config.yaml
d_expert: 224
hidden_act: "squared_relu"
balance_loss: 0.00675
balance_bias: false
Below are experts of layer 7 (counted from 0) of a mixture-of-experts language model. Rows are named up (a neuron's input weights, with its number) and show model dimensions 288-319. Each number is 128 + 24 x the weight over its row's rms, rounded and kept within 0 to 255.
Before each expert's rows: "comes after" lists some tokens at least twice as common just before its tokens as in all text. This comes from a sample of Wikipedia text that the model never trained on. Tokens count by the router's weight.

# expert 35
comes after: " the", " of", " in", ",", " \"", ":"
up7 [115 118 135 135 149 113 129 106 145 148 120  95 113 148 170 161 129 125 166 132 151 132 121 125 124 162 124 118  58 144 132 172]
up8 [108 167 161 102 128 130 137 147  93 121 127 153  97 123 135 114 115 143  83 182 157 111  87 143 105 131  79 113 107 124 112 172]
up9 [125 116 129 162 138 114 155 129  95 139  71 103  95 153 182 120 155 134  90 113 154 129 159 150 133 170 155 144 136 131 126 169]
up10 [131 156 138 137 132 144 151  98 132 142 111 111 155 139 116 102 101 131  87 114 117 176 143 119 103  72 115 103 148 147 163 122]
up11 [114  84 122 142 109 122 135 102 111 102 134 134 128  86 150 148 114 145 130 119 140 125 156 113 168 113 127 132 112 131 168 148]
up12 [129  83 121 126 107 122 133 147 116  83 139 112 127  95 109 143 139 132  94 119 116 117 172 158 103 121 162 131 144 131 122 169]

# expert 47
comes after: " ", ",", " in", " |", " (", " March"
up0 [ 97 163 143 142 157 126 143 136 100 111 118 103 136 194 181 130  83 113 136 166 145 116 129 121 108 117  85  70 117  76 107 138]
up1 [119 119 171 163 117 107 125  86  50 146  89  93 131 136 149 133 147 110 109 145 121 142 155 142 115 136  98 114 138 161 106  87]
up2 [ 94  95 114 147 114 114 127 138 110 151 117 133 100 166 140 150 102 123 106  92 107 131 131 143 102 150 130 107 133 144 111 106]
up3 [112  98 143 169 141 124 136 113 102 175 127 102 170 124 135 168 110 121 120 141 122 142 123 119  88 132 141 205  66 122 140 108]
up4 [146  76 122 155 117 104 118 140 128 141 120 115 110 140 141 152 137 112 115 122 114 137 188 140 131 140  95 124 132 125 119 128]
up5 [121 160 125 129 144 148 119 115  94 142 118 119 100  95 136 158 130 150 125 142 116 124 143 131 166  98 135 118  92 133 106 147]

# expert 16
comes after: "\n", " |", "==", " ", ".\n\n", "==="
up0 [131 123 132 111  85 144 119 119 148 114 130 148 128 119 106 117 154  69 175 103 120 169 122 127 124 145 124  97 147 133 156 116]
up1 [ 90 118 148 129 119 130 143 111 123 119  96 136  92 177 101 148 145 156  91 156 136 123 115 124 125 148 146 141 116 124 135 137]
up2 [ 74 124 109 128 120 127  89 140  94 130 116 120 107 102 117 121 153 113 144 113 137 104 123 170 119 120 125 104 133 138 151 118]
up3 [153 124 125 117 139  99 172 106 103 108  70 128  94 186 130 111  93 159  98 118 147 120 108 124 133  87 121  95  99 144 117 114]
up4 [129 138 141 125 124  85 140 137 110 106 119 153  98 100  91 124 154  97 147 143 102 126  73 147 155 145 156 140 156 167 128 121]
up5 [127 139 124 109 112 120 164 113 113 112 137 135 133 151 141 132 137 120 143 139 124 143 116 122 148 102 133  94 127 135 111 159]

# expert 37
comes after: "-", " No", "\n", " ·", "\n\n", "′"
up0 [ 83 178  83 154  71 152 144 183  96 117 130 117  92 104 170 126 151 133 139 145 142 135  95 155  91 122  75 111  99 137  96 151]
up1 [137 142 153  99 126 123 119 103 130 142 150 168 135 199 122 113  96  97 173 158 138 106 123  93 139 123 113 132  95  96 124 147]
up2 [103 147  97 132 134  85 158  95  84 124 109  98 134 156  92 123 133 102 135 131 127 126 110 135 121 105 129 169 125 131 132 148]
up3 [107 139 116 113  81 158  94 138 112 139 111 115 152 158 130 129 129 147 122 127 104  96 119 120 108 137  70 147 138  95 189 122]
up4 [126 106 138 131 115  94 127 113  87  99 122 106 133 161  98 102 100 112 101  90 165 144 142 100 141  77 101 136 160 148 118 175]
up5 [ 92 126  94 206 114 129 129 140 139 111 112 137 157 130  93 132 122  86 120 166 136 162 110  60 137  74 113 136 148 166 119  60]

# expert 45
comes after: "-", " ", " (", ":", "2", "\n"
up0 [141 123 123 132  76 117 115 120 117 136 126 141  78 156  88 123 136  94 105  64 103 151 113 115  84 124 111 105 160 135 174 147]
up1 [ 86 161 120 139 152  95 133 140  91  93 125 106 136 115 122 138 126 143  98 126 141 157 124 165  80 118 117 108 149 109 157 138]
up2 [ 74 143 107 133 121 107 145 116 116 106 128 123 123 125 114 104 106 131 181 127 109 115 129 118 123 142 174  88 131 136 135 120]
up3 [ 96 123 124 116 126 134 119 138 157 100  91 152 139 134  99 155 150 111 108 138 133 153 157 122  93 125  89 127 108 125 111 131]
up4 [147 128 120 141 107 129 148 101 116 141 106 116 149 102 128 140 111 143 102 109 158 126 101 142 120 123 108  62 110  83 143 194]
up5 [169 136 125 141 108 123  92 140 117 131 133  98 108 129 113 149 128 109  99 129 150 132  94 134  71 129 118 117 121  75  88  90]

# expert 15
comes after: "2", "1", "0", ",", " that", "le"
up0 [125 161  93 130 152  87 118 163 123 117 123 142 126  88 130 150 108 156 107 132 176 155 157 123 145 128 124 140 139 156 143 163]
up1 [ 91 128 154  96 146 110 140 126 134 137 126 105 127 123 129  91 119 127 116 118 164  79 135 166 121 142 104  69 105 109 129 120]
up2 [155  63 106 113  82 107 180 154 136 139 120 130 106 157 134 150 178 104 135 111 100 101 152 161 140 118 131 116 116 130 117 107]
up3 [110 126 131 152 159 135 104 147 135 137 120 119  85 108 120 131 140 137 127 128 133 169 108 132  75  94  97 134 150 171 121 128]
up4 [150 142 111 119 110 125 151 143 111 100  96 122  93 132 111 146 141  95  78  89 144 165 122 154  80 147 135  96 148 136 133 137]
up5 [132 145 143 154 162  98 124 178 135  97 122  97 135 126 124 123 104 129 121 143 124 110  91 121 122 107 134  80 110 130 135 137]

# expert 39
comes after: "0", " ", " |", "1", "2", "3"
up0 [115 119 121 143 140 108 153 112 150  61  91 120 102 147 181 106 117 110  86 137 165 109 128 126 142 111  83 145 142 114 159 123]
up1 [156 131 133 142 124 116 202 118 132  82 111 116 124 132 116 102 148  81 160  90 153 107 129 135 101 152 104 135 145 107 151 156]
up2 [ 87 157 150 137 127  89 144 108 111 143 131 142 126 105 149 211 157  89 120  92 142 130 178 127 153  84 110 119 137  99 147 150]
up3 [119 106  72 156 122 129 149 149  79 112 128 109 156 157 137 126 122 130 169 122 108 147 119 138 112 127 132  99 159 118 100 151]
up4 [113 120 147  83  97  97 146 143 107 135  87 121 130 120 110 171 105  97 152 150 115 139 142 183 146 131 115 161 159 152 148 163]
up5 [ 74 142  91 138 107 127 180 101 139 134 153 119 121 102 147 124 145 148 142  98 118 102 134 143 140 123 145 105 132 148 110 142]

# expert 36
comes after: " ", " |", "–", " v", "2", ";"
up0 [124  98 111 116 105 108 163  94 131  74  83 144 123 173 120  80 119 109  98 150 115 140 116 131 129 139 110 139  75 144 105 132]
up1 [101 150  83 128 156 108 111 110 104 146  96 138 147 128 145 137 151 132 119 100 181 152 122 149 135 120 129 173 125 141 131 177]
up2 [130  94 118 138 158 107 155 123  73 108  96 111 119 146 122 119  94 145 141 113 132 188 109 138  79 129 124 121  94 115 161 118]
up3 [ 79 146 143 156 109  95 144 141 143 131 139 118 113  85 130 119 179 111 117 171 105 113 135 137  83 150  94 125  95  98 156 114]
up4 [126 146  95 137 113 104 100 125 129 114 132 135 116 103 135  96 126 124 125 118 150 161 138 133 135 116  98 138 131 170 132 125]
up5 [107 125 122 128 104  95 158 162  84 146 139 163 118 100 126 136 129 122 161 126 117 172 131 118  97 134 130 124 102 138 122 174]

# expert 29
comes after: " s", " S", " G", " p", " g", " P"
up0 [140 103 108 106 107 111 116 128 123 144 128 130 132 162 107 151 165 101 156 135  99 132 165 137 133 109 138 126 127 124 186 172]
up1 [156 121 109 115 127 100 130  86 115 143 104  88  79 120 108 117  89 101 185 118 164 103 164 159 119 115 104 140 117 158 129 108]
up2 [136 150 124 151 141 107 141 166 132 114 132 136 120 114 127  95 175 100 116 131 140 112 168  82 145 134  78 116 166 151 139 138]
up3 [124 123 114 145 151 123 169 121 143 141  83 121 109  94 136 105 111 104 137 108  99 120 167 129 121 150 121 118 125  83 146 147]
up4 [ 93 147 158 153  97 143  92  86 127 100  65 105  97 102  91 138 123  95 168 113 145 147 150 149 131 149 127 129  97 149 123 136]
up5 [116 146 138 140 117 121 153 115  99 124 102  90 168 154  91 133 123  82 119 118  84 124 144 104 108 120 104 120 120 164  98 134]

# expert 19
comes after: "0", "1", "9", "2", "8", "6"
up0 [101 114 143 149 116 139 154 118 128 117  73 102  77 140 134 157 124 126 126 159 130 114 149 120 141 155 106  76  88 107 132 115]
up1 [135 151 147 119 112 106 149 152 138 122 128 167 116 135 124 127 142  88 145 119 132 144 137  92 134 136 114  51 143 158 147 115]
up2 [131 132 103 121 101 128 129  82  93  95 116 141 130 160 121 148 104 154 129 164 109 102 114 127 149 114 117  85 119 146 105 154]
up3 [138 114 110 139  72 124 129  91 101 102 151 161 131 152 155 104 145 102 126 101 117 122  95 118 133 137 106  57 143  95 116 125]
up4 [141 107 129  81 113 125 103 130  94 104 158  94 104 140 144 109 124 154 120  99 133 129 148 143 127 113 114 131  94 105 131 135]
up5 [135 122 134 108 129  77 119 167  74  88 151 160  97 120  89 141 173 103 126  93 180 161 134 135 165 133 106 143 155 133 118 137]

# expert 6
comes after: " ", "1", "2", " (", " $", "3"
up0 [ 84  92 111 159  72  87 136 118  76 147 116  86 115  76 106 123 115  99 151 205 121 167 122 167  86 151 107  82 118  77 159 169]
up1 [ 91  57 107 123  78 147 175 103 125 100 115  92 136 126 195 111 122 102 133 159 146 138 139 115 120 138 110 107 144 129 138  93]
up2 [159 134 173 160 115  78 119 130 136 136 147 137 105 126 107 131 126 122  78 125 123 117 173 139  80 117 134 117 148 127 152 100]
up3 [110 157 120 125 174 125 133 175 114 137 152 161 171 107 149 111 125 110 122 149 134 131 142 115 114 148 128 110 117 118 165 140]
up4 [113  92  90 145 128 125 133 150 133 137 107 140  96 145 102 112 148 175 121 134 134 121 151  90 143 112 113 110 130 114 161 130]
up5 [145 140  99 135 125 134  99 150 100 141 149 132 118  99 146 106 124 107 124 141 115 145 125 125 121  98 144 127 112 141 128 158]

# expert 40
comes after: " ", "0", "9", "–", "|", "1"
up0 [111 101 108 177 139 111 139  89 172 119 146 102 130 145 149 129 120 114 118 137 117 142 158 113 130 127 114 122 126  90 144 124]
up1 [114 116 111 155 119  90 140 150 102 144  92 104 125 117 111 154 129 135 127 140 110  83 111 115  88  99 115 157 104 109 158 148]
up2 [118 148 132 150 106 105 138  90 120 107 112 146 130 166 128 114 109 103 136 132  96 140 114 116  77 134 109 142 132  82 151 157]
up3 [155 146 128 142 154 125 169 130  90  68 144 139 112 174 125 132 134 125 141 144 166  94  58 174 118 129 122 133 139 127 163 154]
up4 [123  78 139 128  99 123 160 154  54 136 116 143 137 154 162 131 130 155 137 129 117 112 108 149  97  84  85  97 115 178 107 122]
up5 [109 148 128 150 121 102 135 106 104 115  99 152 118 161 143 105 104 136 164 130 150 110 111 168  85 134 147 130 129 157 108 162]

# expert 9
comes after: " |", "2", "3", "4", "0", "1"
up0 [138 132 102 141 102 116 178 105 131 142  70 110 154 113 115 128 158  84 124 119 129 117 119 102 141 146 127 111 121 163 145 150]
up1 [ 92 104  90 120 174 133 162 122 139 142 144 141 114 142 134 113 120 101  98 145 175 120 115 186 113 118 146 110 114 123 145  73]
up2 [151 121  93 125 111 124 136 132 102 139 128 117 119 106  92 121 110 114 113 109 127 144 123 116  86 135 127 131 160 142 181 135]
up3 [108 106 122 153 125 102 114 128 129 111 128 103 113  84 126  95 137 151 143 119 131 161 150 141 140 142  89 116 116  55 157 141]
up4 [158  89 117 159  92 104 125 144 117 110 151 153 109 148 131 141 141 166 103 147 122 138 102 167 107 144  95 119 122 114 133 133]
up5 [143 114 113 154 138 124 127 148 119 132 139 121  98 127 112 134 141 154 115 113 129 132 149 146 111 161 135 141 128 116 170 142]